{
  "num_hidden_layers": 10,
  "hidden_size": 384,
  "n_experts": 128,
  "experts_per_token": 6,
  "d_expert": 96,
  "d_shared_expert": 128,
  "hidden_act": "swiglu",
  "moe_layers": [0, 1, 2, 3, 4, 5, 6, 7, 8, 9],
  "router_score": "softmax",
  "normalize_top_k": false,
  "routed_scale": 1.0,
  "balance_loss": 0.018,
  "balance_bias": false,
  "router_z_loss": 0.001,
  "n_groups": 8,
  "groups_per_token": 4,
  "init_std_router": 0.0211,
  "lr_router": 0.000941,
  "num_attention_heads": 3,
  "num_key_value_heads": 1,
  "head_dim": 128,
  "vocab_size": 21992,
  "norm": "rmsnorm",
  "norm_place": "pre",
  "norm_eps": 1e-05,
  "positions": "rope",
  "rope_theta": 44600.0,
  "rope_fraction": 1.0,
  "qk_norm": true,
  "attn_scale": 0.0884,
  "tie_word_embeddings": false,
  "parallel_block": false,
  "init": "normal",
  "init_std_qkv": 0.0267,
  "init_std_o": 0.0267,
  "init_std_up": 0.0267,
  "init_std_down": 0.0,
  "init_mimetic": 0.5,
  "optimizer": "soap_variant",
  "learning_rate": 0.0035,
  "beta1": 0.95,
  "beta2": 0.95,
  "weight_decay": 0.042,
  "lr_head": 0.00972,
  "max_grad_norm": 1.0,
  "warmup_steps": 50,
  "schedule": "wsd",
  "decay_fraction": 1.0,
  "decay_shape": "linear",
  "final_lr_fraction": 0.0,
  "batch_tokens": 262144,
  "max_seq_len": 1024,
  "doc_mask": true,
  "train_tokens": 1712000000,
  "max_steps": 6531,
  "dataset": "wikipedia_en"
}
Below are experts of layer 4 (counted from 0) of a mixture-of-experts language model. Rows are named gate (a neuron's input weights, with its number), up (a neuron's input weights, with its number), down (a neuron's output weights, with its number) and show model dimensions 0-127. Each number is 500 + 40 x the weight over its row's rms, rounded and kept within 0 to 999. Numbers have three digits each.
Before each expert's rows: "mostly gets" lists some tokens that are sent to it at least half of the time. This comes from a sample of Wikipedia text that the model never trained on.

# expert 106
mostly gets: " is", " was", " are", " were", " had", " has"
gate0:514475467536425487498544543509481512413511517455576488545501525519502490458487502482510483510472503518428475552503508486527569499521497503535494462505482550592539446477467465541449484435411527470514493516519485540495441531504568580557507502546488534532516427502535459462535485451541489435516497494542412441520563529471484568447545464528478434475528425437473507519533538540479533481523
up0:529490489496457421592593536452519488496519500510466510441469447511461506493449502491521475521483581483539535568531525483480509470475570496444483531398513528467477534442484524516520560432496495465470444483453473581605479544537469453522477492507464496496503536547502504470473461539583495456508455457491456522402492497458445485508423421504463446539506533459540447490540533550551507486455
down0:525490588465536475521391465530502477548506520537498575449534542485510435448451602538482419499483452516480567511522473479584449485515513481490505499527547434485455504518489493525467471496520593532505550524562523461485492482523530482516565547478510460562566497497457534507486550415572497449606485503428517401478479506491572460452453477432555474509497588554560556508451504497552473487507
gate1:472496485474494580450497530546491476495513454477506503571459502494434446476490506554508440437512488570542496474511444510504451493541538513463479606479585582572489505506512531440474495423493447566501459547451471534541471564526516531466503423544526505569487503429549549510596435458513472466524519531549498511552544541547484511412506474499415473506543464519580445553486506529414525474517
up1:516513417495539475510489523520520537511495473512507462565527466513475463414415506538447508441508410539522498474473493497512445468475519536376455569507494528533482440524487490441514456522447500493500454570501460488528480491526478487456553474497542532521499532477452539520555484525535516458509555481522556542481575482508507535507543524471512462503564440527556492523503556522439542415479
down1:477483509465445497536493489458464512427436507442483442407502508494548523538539522496479540560512498540506558506505486500509493532478466468560498474528494496471507418538509479459461534507406524446509489469540455559468562475537533497539450457467477481510548455530549448490439526446613481544490472493514420488501472465547541489504478484487527504486513590446514495443485459577557531574534
gate2:527449536472503606517488550488480514439530519495543497453516571453537465431442395525550479492613519428469482550517473538490486469535470499514530570482497521493449500425476516458507559448486532521522506518506478500514515463563497518484502438483495476513539621513571553490545523500467527484485503545488401492504509476457518483555531500471556497541531440530463526602508451446449540539486
up2:439566506498465544479456514477574512490506491485495487458478450486493454561489472542472472505489552557464533389443545473474550431522443477488518554491461413479544454434523498470488500494510554536483540498515444487455482513527579452548549451514501477477520612550524439433492488483501527509404448505485546503539486534411435450552486529529511485494512568495468476621492472520598517511466
down2:453520471476489505527505514536408474461474492542551498548531462549533495479545482497516520485515487595530549531487549532549454469550541503550440490575456477454521509523508515517462481537461504511450460499481575547497589501528516444491454516564483485473431502437450483481539546488471433598487503565542553512530491445501470489450508517445503505511567476466508558492530489527473485460509
gate3:559449480531519492530512478447493522519512509441483474483437461485490527580498524437442461557552454390557477482476468479427504462447405415439456490515548528484434530487539507511517456467492486535512540508505513517521503505433530499453536539576485496442490558465478497529539464509478557455534563477512602487469484507538517429515497509499421502539441591494585580413566505429465503578521
up3:551479472555552460524529452516486520452481537426485521447443485433542592550519475396538445516476468423568487505475433495467519526487470488426496495452463528488448536536568477486511450495526506517532557485524507465511440499481517517441468548559467520400467534472519566565578476455472557511519540464451538430523505487490502450529438472495431510524483566479553571454598492433457504522512
down3:461527409505537496477458557565444527482453521563477485565606502525539464446577550484481499499513437563520461532516558477527487512466500433509493532498470510462538470523492494523495489527437497547459484461487467433525569500541533592510491425493484572504498460590410544528466459524496530500492515549454500467492569475493470503507473444481508510473598534529451504530511459516503465511539
gate4:605510447503508514496515495473492529456555544490467483477552489503551549452498475524576482498509543505531484483486459508509505467460480507516453508495452525503483586541524473450610488483550550476488483456534504489460509500524491543510479549440441536434462485479509511561425511475482522446504550541486506495628471572453467526531479491525527475499478464550490484458535566534546415462440
up4:512481464505526497509505521510479562471518535458415572446547526561448542490518461483490461496486540484518537459434445533583520525450485454479503521528435476539512575544557475470574473498539529480497465469558573491499493492498537512515433502461481513472432478448461470520474480413472518467480536528507541439588527533441532579495551460493496524418549506525469551512512520495516450545416
down4:452471495516410563524549505528512541473464483497520404488564544580502549513488487475486514491502526403504521496559447501502465438416549504536436506503520516491427438538517491473508443498531497498491497502445543487487506498524568441513501472482486516378561506482576494534504574474494523458471511594495491614550555483521472479453493496526514421616496577492490445493510600518442446492479

# expert 53
mostly gets: "ain", "an", " Kong", "aken", "uning", "ț"
gate0:512505533531478489430540498476459528492528539521525465535545530537463536477415554493444498484461505534629536529559486430570556521504554492494515495507479532514532545546516516510464479494551528503493515486510534551477509455521536484421558504568478409528491482527474550535540550448520516573551514465497506442438499465542537476512447457449579477504518519499544530492503480541563487537452
up0:475491491469465509595465502508509421478475474495541509494474466505548498523562498495549542482507492498421498504470478573430508480528476498594432479447462481555510414415521547487481485480458531498597526489458474441563570613490444532533463493470516526478518569483538551544490413532514492496464517470520519528518487494467504518485528520536457499464517434550413475534494527467469490465497
down0:482473550502435506506477470460453510447470509477491519461488538462498445533564549461564529534475476508520567442452475473499554544533480481504423455483443560526464555435491514525480522426435489473547499489507533443467479461527434465479562524562448528512457508458499558468550502520499538546471496495497405548471534468469511514481504568491505473477519493460505473453521491500522511507551
gate1:452476461512447519464480453449477495513522445411547551471544413497548506543465462516501473526481422504480483476501547454482458593542477458500444565530523525512457502557519462433519462487471520485572502534453470535517490540503525462529481513469441491507456512456539425452579451430548558555516505549493575535437485515516497466480464505525494436487494532485576531448457431500541466420463
up1:475547457537519495559514421478493499498471523587472493464432560487528461537523577451485466555595518512544474441508500556540490463451492504523533516493538461480476533460406549463503536518515430493502518484533562478500527476533573540527474520444479523451509492505476503526433523521433452447564581472508500509476503554480535451501531506544482421522476464475465522543434446547431487567529
down1:541482537450486472504495516529546468489387546464532448462465445456575492477514525484415517414480490462520442541468441518478527496475492575496534518518568467493497488529546560593603505526529505460558572524451533495489499504494464527563452487472517507517466534509473507429511526491493458475492527509522538535512493466490494506501545546587457562461559538505472521471543515539397422507486
gate2:455535540495556480501497507489512544477543492551539502523464439436435519531461531546504596451424513495506525512519443460435463485553460466455467480485489510548450476439495567517481548579451503508445509572495484476503470499508534491445538472461483460500596462580535477523480500527499545513549447497533505506522425513527430517489561479475563487539587560524541535545500497560537513493489
up2:581566525431462505517446479537447496581520456547490620562519486451447524541513530576516486528483512534533510470487470566551494565532423487458535454514475486508483511496506492459468499549481446438565504556523500483547520496493529487443514500489530463560532506554475452431507535489507513481439459431528483570481549490503526533554495443486553517528588458537492516503506470583487533520532
down2:500444525488452438485481493494491512536541500449513490506543470507503460505433441441483484481471467488415444596470501459476550555499438505445443440456584492518470464447583536517462508506471456461522428496526536574569579501539530533482497503530517519477486509505520568521553547583494509462452471529504466489508475504452458486444524505506539450582465504525461533504449471472469538512470
gate3:521479561528464546443521528544557461502453518513584443508566515553541495507527466541516474506453425509543450497517497465412462490473434548532425503493504592518428522527458484472483452453511478494572505497449462570569546522494496498462477485510493477435556524569523497543469511507508529518527491455520503487440580481525455477494512522495486535557508490540435533399449446504556479454504
up3:576490424522497495509480523498520518536521526462436577469449437498486465470470505459475505510524488425441552468581476476559527512476545467566516465486481467507477503552562503502421548469518493407482559508506509416543485436553494469495476398480458480494545462503523440502478520542518408511490421544468510542563508465520552486566492510487499483482480456481498514506540517528483458529439
down3:477458547495495532448512550474432587469489517460449550585530466476484477491465483555502517504519474507525465468489442480541568534402500530559531502498487542529555576506507462523482565500509455515490497499542539532458478494494489556495548500537493503541427434482469442537452551476454478492512531524477483509515531461559496435537591472525551547514520467507521476514436509465460504465487
gate4:598458471490482453521524503476518475564542475451467475568524507508491554478490533493442481512475584522484528504516511566514540502522492464561502449527487391482530547533499538530583504471536515484532510480566586481513520491485574515468509519503435476434478445498452409483457535501466519515550351518491593561486530532495558556506483528494523453489521506476447440442517515441463542484469
up4:510457470485493476558537416442470462545499489513527497549502504445496518470521546519432476414513499505495561511532477495550495573439535486580510472518449400535438499532491466494555488538487438497545487514572523485500500487455542496480553505507512564496498435516491488465413599527517503505487418539520538518493562533502554520502493533557492454459503498532540513519497476495430518435484
down4:448478414500497537523466571500525479511488506442564500495396523456475527505538421481461565465509493563571466464519536511439500527520497494545587456449558534543488537495526430521502508480451467431488522543421513523481539548527478547473394419493468512465504500461453513536483541511518531478578458566465496540569430471556552507524557509515506481480516515450498486545508441478516479494537

# expert 112
mostly gets: " is", " was", " are", " were", " had", " has"
gate0:423526454487490529469402528512487529518461520508490425443549553560530577507489458477470482434450571566467524542529516555500533484511484455548499536521441508544558484553536520457470487511497496542528558503520453514546549555481492537509508481491587449476550455528528500484534500522501526538452477531647449580479529495467468545429571545505554577555431428528549513472503458490478505439463
up0:559478506567544534456586540441538456455471421445521575579487520484517465526499531538544496527558499401483439434413468447578453487465523438490477515472536471459395515450478492515498558541508464464524398521469508502464468549557451514479495525492445534529449481481526493507511506488487469496519501480476545424531541513500454477555520532514441496465508543449448464491518498472522543524536
down0:499465561459486489608513520476453497529436533528538502473503515524457438473443464477461529518546493508466512506471581489543541453455555578524482520510488520587508491480543551492510537453465541522548521495482606451435475486437567545543499521461499557485466551469498472512467493522524488487439527504445469528511502454479491499493534505548462528507559505418527564524473526545551513419528
gate1:498520465541501475555516514528512524483490422557563482572507482521538511482552430476524508525444569523498534533574441540431491486482546460484598493509456526424494518490495506465505437496528484494495475529512485546487552528516537563533501494539588546527537431534574520512500544519522542494497478453571525469502531506480510547461472538446502550540396544519517518566491485464449543502448
up1:468613449482524433473514489553480528492386557519515451498460557486485506543469389466554509469534503543530449484468461460515505494444523470490491446448479522525465510511588427565575484537461502464499483506524494491466546516443543447537488534505531536521539498453466449532510523489488534549464476427461474519485522470446504594460524518547497596455538521503485494514507489485516520533521
down1:471497458495490527581551457564548430549561495464589446542487506441537553519516511480512483506565475519497567491519514530492446495484604552542474523533496523456482525523530504483510480494543499537454506484408511488446526516556475471468511470535469482535481443420585498502448484488459471459485505507517502487542478554477523470520520461457499421425488471590489541540503533493467522494496
gate2:472442498459478497541517452501527515499508464462546486502400498466458488500431502468464600512546463600550451520511501483496519513502510489493501469479525515480540551540497459484466515470513489525548467502469519502527534477528505532507500520495482556472524473536493616499562545473544488466513514455542456501434541473548415461581472434474500580494413448521492522488542448477524498498580
up2:442475528483537532511484432441513574482505469454555482490444551481384474485436498440468577499487432540529500509534481515487514515487470533531523435481557542462535515545517447498496491493508450539543456543477451502518521495497495530502517504509510559425560477504536547469510516500506485463497495454519461484469604421539454502591500444514512555483430500539511559497518440437551467532551
down2:447463509596489523488560473535569528570502506525438473510503517491526494460510460494491521534486495486532486497527464511558571513438534528516562410539465524482501548543476485576538454498521488491524432515540493556465530486492481426508493440515432527506498439506550578529552446471405454495513469504515456518414527454527546530475498423526482487483467426504445569500554570448505456491569
gate3:408511477569514505475525487471466495483505468524448440493483422462548502519486507416430521538455508491473442500503490561469487498539544497438507491473518404521486557501498482545512514539528551451458476500536441426507400481483466461467474554501524525436522528492499508518462456522474590544471571471502570447470534561519528453526388446468556519499561458478484568480528533508438569552397
up3:543449477447438490448437553440481475492491507494449434515455512462441457476486471534495504456532473521515579519465468463579493537512494470591505469526478459500508493516498529530514482512475471527454498554478475479468573539574503542515490475467477503512516497523556558417568506527448365497504479512521510502571498496501531493458575496571516486542499502442452496444568434506517461499573
down3:496486547537424577492490532482472494486523484508539454503621471473441491499503523428480447527506514498547467431507464520460506424464461510520426541431565500479460494435489499475533448489463481475437483470523569452489496505447500446465536530567486435426506528573533509477482593490490535457488544560507634484484500572458523460506466534551494394479519478489500499480511509491534500478507
gate4:481536456415513497556549511506525545487504458502530535489535478535469477542489455511490525524455493536460553477488527466553587482492526557520520498515463411455505548501525510427522452446548447441540492512580507476491455549480489505539526479499488535460452483476445497525411454572465524433505420528510467561557532494461513500525466458505474458565484524496475477561444528532541448528507
up4:492463565484547501457462436477513506433459500466503484566464496488565457434502495496438438449546456431610541551509512554498471530525511433455455497536532510511581484440546522530493504491478508535514516544453506476492642479474441506478440486530478505405541490471553542510514557474535520501468532546517483548476445488487448562416506471469525540503482441467490464491527502530498493499527
down4:477474483484509458479516526535530519523465519481501544484557459536576535415544480409562507516504499543525502545507463516461556528462452439531474493516441486518433470500500504503532538462448463533535534528507399521517463568519534532481544489454524573565514523496497494519467497506501497531478476453462529483484530469484514482472497467521477539463495491546486516468466457440523475464536

# expert 51
mostly gets: "ol", " Bern", "du", "ju", "iel", "anne"
gate0:474532605467493547534555536491483575608584507529446471471562532500509531497454532528454523487465497565558517506516487540547529471522469487431524434523504529515460551489464591560448469475492447502530460517514530532437534441580459520475465450513548501528516461517490482469501496500504548549469476494477500470516497430592506465420489506464513437554515512538544531416487462467476522515485
up0:530444528514473484559468545507503484440431533535506495504501519488534454516565401455448562542534497502435508520480454489513558569450492495513516568486477449502535514512537541419484502504486485499528510525512510502504505500473556579530509535500466528487553556451453553521494465516488517468453505527503532483528459523502548474479473508527491585410479482433499481517476520448508454578463
down0:402578458545445463496529535501467470496485494535487565494510472478488490556532459539488495509485518465480546531506443515429496499502492475546550520553526516476490478396450490521520478531536508514522537497445511479467526525497550484535530508453491522506528542469455443498475488521460459483413471478458472482419480552451504498541520571523437475455525530498464428480458457515561551507479
gate1:504452543559467481572518568388508513498442459519513454406527520518473539518528491521490457489502435546538490513552538518506451514393490475574449444480495539511497514462540473542467511435498466508532553413483500533506504495465493513495532538547572431433500472434522472537479551509445559493478497548506484399429503528533393484482561538421457490405430499580486524538473498459559422479576
up1:494577480452495497568495500521506563482523508442521518552499500518569511487588520528503553523466435541517463481474506458482492471471502503530550521460485511518555538537488563562483516519475452452514524409481485504452540488509453469475473489574440423550510510460569516480501486522502512459509513563471442531485500516563500481563457527500500502416435437448463509486512489532508519550465
down1:514543491486516465549526489487538591483555553552449505532454533588527542521552537476479516497470469523486466554462517483463466552494483457493501547476545569562474521543474568535541501569568532490572566519491479452473484505543541455478527500547484552520461440503529527441507516547497465508550513422477482498523546464454523497517551500509470433506554467601508481487540477552439516551496
gate2:556508489427535529479473532565517460483432467544549479543546465423437508511500490437544482481465474527498506457509507428550449530491475441551511473581469510539497510535497537490531543446472478473486474529579425510460474453479502493515520565492543467460539457437480529456491476567518493453484540516522498500458463512531535516440506466463505526507450455508464534477463501531521472426398
up2:391518491564453520492550476543498535511516506492520573452482532556559490497480564544437462490521481527525498533486487485435493511540591541507477474500503459462514453454537502505452482570488478538506514544488545465530511508508476511513461443466558475525491496528495478516515525465497477563508478475525565512512459476490415526542482507558509470510462557472552474466472471454523508547585
down2:545467539525454501472526477521463421486496538437525563481479554486492514531459531442527488555455499466506458493516496547472544471465498445419524565539538510506605518566579470534459508532551519477516445516511528472530475474520453495565537518522540547541441537449501515473506537563484523559535445452520517527515565567528520563478504554463503542538433518480467526504512519442487498569480
gate3:420419453500497502509571573455468515503459507550437530440501449492473525538500496492476543511504473546524550500557474515538463488505534563577417494482416603534493440438426458511525510518499394482524477534510473558510550465476494529451428467503476573500466485488530471520461568538511545507623536525472485461509493471548477508473525485473466511481546509529554491491464486531478550473539
up3:498567493456513565506505503479428463498619475481480534562522566497477462496550497549463476446558477435520451528484433520542504487527481501515515492510475489431448463487518505476542497478537562469529421510509516507484451559538510523533432546425517467441447549557487550455433483517469467526434501519467438496448492613506476475511541523508483487507493511522473509443565506476434490529495
down3:574538458521563439514581457496568512509491551497503485500527461488488495591513475491534553496538462446514505506451510517456506523504485487559510510584528472488582458465442444500499459537439571507550531448523444481553504511555517499542444459462559523559509474479508433506395514516520479524549491539485468482489474480521480508511471563508489463481493530502503548488522570496501510485452
gate4:425480544546536465453508517451484432493553491460486536464461523439473485515478507416524508448465518531456536502509535527538483499496474477558490576444545462457484429536548533474444478544495556444460514375505443486538499538447486506523489453505507497491531556523522456386474540486478511488435456555482391534493532482490452471436459524511522477543491495478461521517485496502509433543528
up4:584467458439455501578512482563583504503502541498463544553556438502485429451563531529451455546509492477557432489459485546451510463537490475478458444577491529549517631535414494480554489486546503536518471563488489488523535448559505534459486478515401504524465497453510534580543495502600455450496472427563572476520559457538463540515553483480486522463449495514541448501521495495557556473463
down4:563486406413439466568489426491466541499533564490472529561527486495510530534450498486457486536469441505477452536506567495452494493464456518469531488573429474439476482522507480472503501492464588474600512533495487534532549505558562551472489442470495578475466495467421512516521525520529504509476440535477428485453511455465495508513482563499540527481512469519488509397418497574536574556523

# expert 32
mostly gets: "ico", "elo", "uca", "ardo", "iano", "ulata"
gate0:486508496516516448510498554556572492437424549489514610506495516448538500511476498538442509538514512504477449542567449421467512476517451543455534510474466479482471500519589527472479498510544473504527468548511577435459478487523478492543456525561537462472532492461508467488446539459529590479520528490486441422456524461470563491515542428418517413542493452520486517447463544435446527468469
up0:502513439487539494468524497476503459559473479551560419483532541562462544484527525471551481526506523601508487550480587573478488515555530472503527565526437436474503477500504450550523459535498547503451511428478436547488502494471480435462516568512503508503507560533451497528537450538521474522474554509503457532496482526561453514517437531528544505492553526501482514492488550559555428522457
down0:506582470449491413504468580432421488501481459557542558471472473572519470521518528533484480499555457515532510523437535428545478491484535546471435524515389540432476491524523543408516538495452492509454538409473484546480482505517490490452573466477454503469494530419478453550504454478499549447556506514501552461421416478527439570463419445501527485530526453552502616496465521472572479442434
gate1:499501494443525503480539492462546540545553469484457507466562497464432444527540495499536485405425542461505594497521511487573453436552553437521441501526567492444516515475496491497480500469581470478481441516516503477505526588543538419527475483498532483613474538444451494532506537474514510530515455545440535477464538430458503533487580458524479453548446493488484501427513502434476477411482
up1:498462503552525544497574447557496542482439504527489502484447452404547478563501548508479448463537515455469469501485434516487569459521562543564540569499582410480484518476460459514484441547486586545405559459537463536549518540471475525549499534433554520504517459489557506507459473499471437474525426515521520503550465579485516488546497518434470508515513482488429487522517573528445468454446
down1:496613560542509477472480502537562494481485512520512541508468447582517500458518500467482486532460477438507473506499477500523500486469557531494414503482547573469502571477493530523472476482500507552525431482573518548572455463505489537458531487476459557500452546457521426533457508476524523483494466454488485584479509439506528559552490435540450479438426501553500575566486544515544487568387
gate2:443504535506513476479491525513483423533510527431528525519546443426546438502491503472510525490517467469498444559469417498541492507491538473488449531445518562501471542537465454448501482530557596517546509403524506452553443479457496584539547484432435536475458521535466493483506476462464538436475488445460543476523488474433542554518515469485515446522505503550486442487512455565556563565505
up2:470532543488508491401529493524479443529479493451411508494542479491467572445455489520469506536441532587447453567478468563446488423446510480523427448440564440551479491467542472510517479486476511456522430434499485467506563506479453502524555451426396527562524421514510536563547497488591490537446544534456506525556514460516486536563478565534541512518420497497505462517523468561436455490459
down2:536469551530562496521435539490476460515511511512460509566551524546464421517489501542472508556446533483496537512542503516468502531549571545410508467546571505508545516523488572530541561501525460461563564474482490493532471489473516535541490465431526522480523521507538486473553463505467512547474588540500408435531569470465540495593511501535501476508504521500558456520511465501510519500509
gate3:550568537439482512433435540500448447531508577493527483459464541487477544527474573435450555510462583486555505476567542493478517477509506474484545462443475553489531583485467483486477442487484531512490506504477496516518543505469493536526405519541501521507476492374586411441514513421499423515562440518445445534508551508457485506521473443452441537474496460501442578520476554494476525431538
up3:456498454535565408451474443558495499562522561493447521378474502556454453484491485472495495474514461509495416477503513460498491593439453473459385526570523501496473528471575488569455528478457558549467439484504445434459489492529502496448553506443543464496506500459460495445525521521558501491508460494419476535470459491498487487540523487525534582490440487551462534535513506525518415490478
down3:462506490491536479520549492475504523519433471456512521502530449441541485560477558508506561570521531506592504440500493420479516462522539462473428489478526500537510544413511528550500464480434535486563486523508588499496501429497483515525502623538507522487488461547479481559483478554479492541454465489498581562521505517486499483535437529478511457503490508540530510522496430482445533525546
gate4:522523496547527480466548513474569507481507529468430545501498467532508531458470384476563524482554587477534452497480503535476496539436458446439526455592499557470499595491526516494534541531496466516483507507486428466541433521538561521470587513532522532494516476524511566591555439531480542490535479491505535453473428473437552430430377479524575448488479498464559540491465406552443464552450
up4:497509501478512520465499501524421548517530458532536480473510556468527510553489582464433511521450462519498464511515486472492540475551508533576510526456506473565518376492486463493459471503459519499469493472524471579459533432480511499478426487491429530458472484503501439415487559480475412478485485469485511505540546553505486518501631559458431517478503476563414472483500548458510575464514
down4:548545524502516581500478489532518460485470530489535412487470499485520492492494481523469512542422369527509524472528466465468499465519473502477476412516477494513545492507501545477558514610541480490488528476455539546501560416486487476562457513435461544430490472580478526465493488544468504435490539524498516489457484573529537513496440472441501530517509550498489472518502480450452543442490

# expert 67
mostly gets: " called", " named", " said", " announced", " used", " Succeeded"
gate0:503514543540482491536515582533490464498580496497547437442543488513508485527447473549467556482451470460445510499442459507566431500577493468467495445487540571571470530517530476559400553517499567444524481516465563505541626432501545496535517478474503502538531451574528518516463562549470500472403532553516434472548551473535532525475546563563445508478522552473558535580544458493456500455543
up0:486475464471451456521531513518501441518477509541499551556520452479489523496574483494502538522509556516495507446509511418421470555438533573525476491474485501520464455484551488435537443518544482499424509499465490522418510498528515492532508426424471470479440543525496500480514529474571529504560511507460563515442519509526488434473508497483484500484503483529488555462477454540505538515481
down0:563442463484557462555539443523550472446500511488521524513476486511495460488481512469516506519478511532483521520495495470439484499632453506483502482545528524557501464498479518503539511505508511479499486489433516525404520526511536569501571492523492553528495477541474582481480505543511571496552482485484551461477535548407463501516496429385519532492500543515484513431527524513484560527466
gate1:425522458423508539545505413507454522552461419528507509481499562521547509563545494486541555502429444517488475425469438451554509504499497553496506439500516532508445491499441546528506499522470566435468536497517500531464489517515571532517525491430532469518571534479472493482506568489429579517494453446489566473470533462509455488532505490566547463458580512491466490452476493538407573474545
up1:533443512532506492509516536533568497478553558521488497455490473555504485517512458561558424535518485507437485549574553481453510461557529478544515534478477491469521479534472505512476505561475390549478451462523462515553532469491465566500508545585488524506459487488532555433535464546539494562492562460513450494538514524480541531478548531484525504520479489468497544497546582497552541523499
down1:576513539532525499468477551488543407491500522422463469423482428463471513443462558473492576590569506471498432493436506417479478493483436502546454518520503498476474493463500445448516527499467498479583455484496494456558482549518486442545496508499517547499518472580480492459470470469471544523401432482442507435434533551514431492502492518432555482439523547546503437527481488464525500459493
gate2:459484462462494476509446473509520501454484456537512480545536507494515458451545476477512544514554551523475519501510475485460542538542524462525494510515475528555539549559552540499533442436497463482456451530491475593412471512521468525502539538497484516546493419543556545493532522528459416498495511473459472473423652496459473516482483560490455560462454474546537466481575491485462520388546
up2:456501451437497506530485473473541498457523449531500485529571481487458471472499490419502574460578495503492547437522519484515503508543460507504481515496513503491476600540526503530502546453516393461502456515474494566447511464494476499551481564513507502490441474450528551467510559501482450480526519488442496518422578465516481520486480562514443524434385519505543464491516488475516494451528
down2:493479522492524508485490474506471537464534511469506564475536534536483512488476533521510599553479518503526520445527452509602518462568547488493489531448545512463523521495580422478559488463508449502395398500471456489445442512465519547520478549502506473485502466484506496453472479509499529449532479445467489526578420517509508414410451492493510481535544581497510507492519576456523551454487
gate3:587494482496483527441528405569564505466458560488449503543497556471441532527522582422446401482528575466522484558489530463528493463482540464478579509498446497438540472505566461452465467499497490530491506508486507497502486483512488511433497483562507526458449518477516586531460459470558431521490524549471512507556554547465482577515483487511508453537502484489528516491572477490530464504490
up3:490460458463509468521497517503511545434539421463502511532460505487478497552526548570490520518568541510577540475451480511496493459568559497553492448499474475486506497563494467483496479463541535552537490466502523509406505508540574493473455479447475476448525518418498497505467486538475472491556558524494512523470499477481541555501455451522496455503463524495547511467490509509421453424487
down3:410476466543466441437581438524444480552505543505525511473486459547502517486508498424500466495540519456411487465491530536435495471518500401502539415471447473488527449491522594483381518459491536534594511482536519461527477574561492500526466450487497529470530532437527495482538439435458492511473514514505452475533491498507453448535493480570487568567478495473505596545484536447533577449514
gate4:433440464536456501493494506545471593466507498492530474541453541544431512447519476549516481534488507498503489534457481542484494435497457528547552487462523510460515524541534506461457551517474519450502490458492516565543491508470510460482491504499479501526536428499513515519493496521472501558526442486507488492562507525525572471434452403586487527534537534403559561464525452504575526501513
up4:575469501542591550429527523485537534447497390522500520492535485509466491521494572478581444514580499562578558577540482446549499494511505475460417518596517507499503438540413450472482490524457519567505500512454528530508535502501505573504531501482475490499479508448555459427476488501505540442508461555541561506475480514452460517496579508500471507387513520536537484567461476522373480510550
down4:538517527506509571490458535476457502473488517477474483552571547438598440553477489436447548563505521583544460437550558485456529507503482520529468500584495463476432533543485534530493466554445493544474497503537486510600571529486478510472575572505439452475473476562569484465545540533429455515461524468532511479444481483525456471422533481467472475517495505490519496513535477530464478497519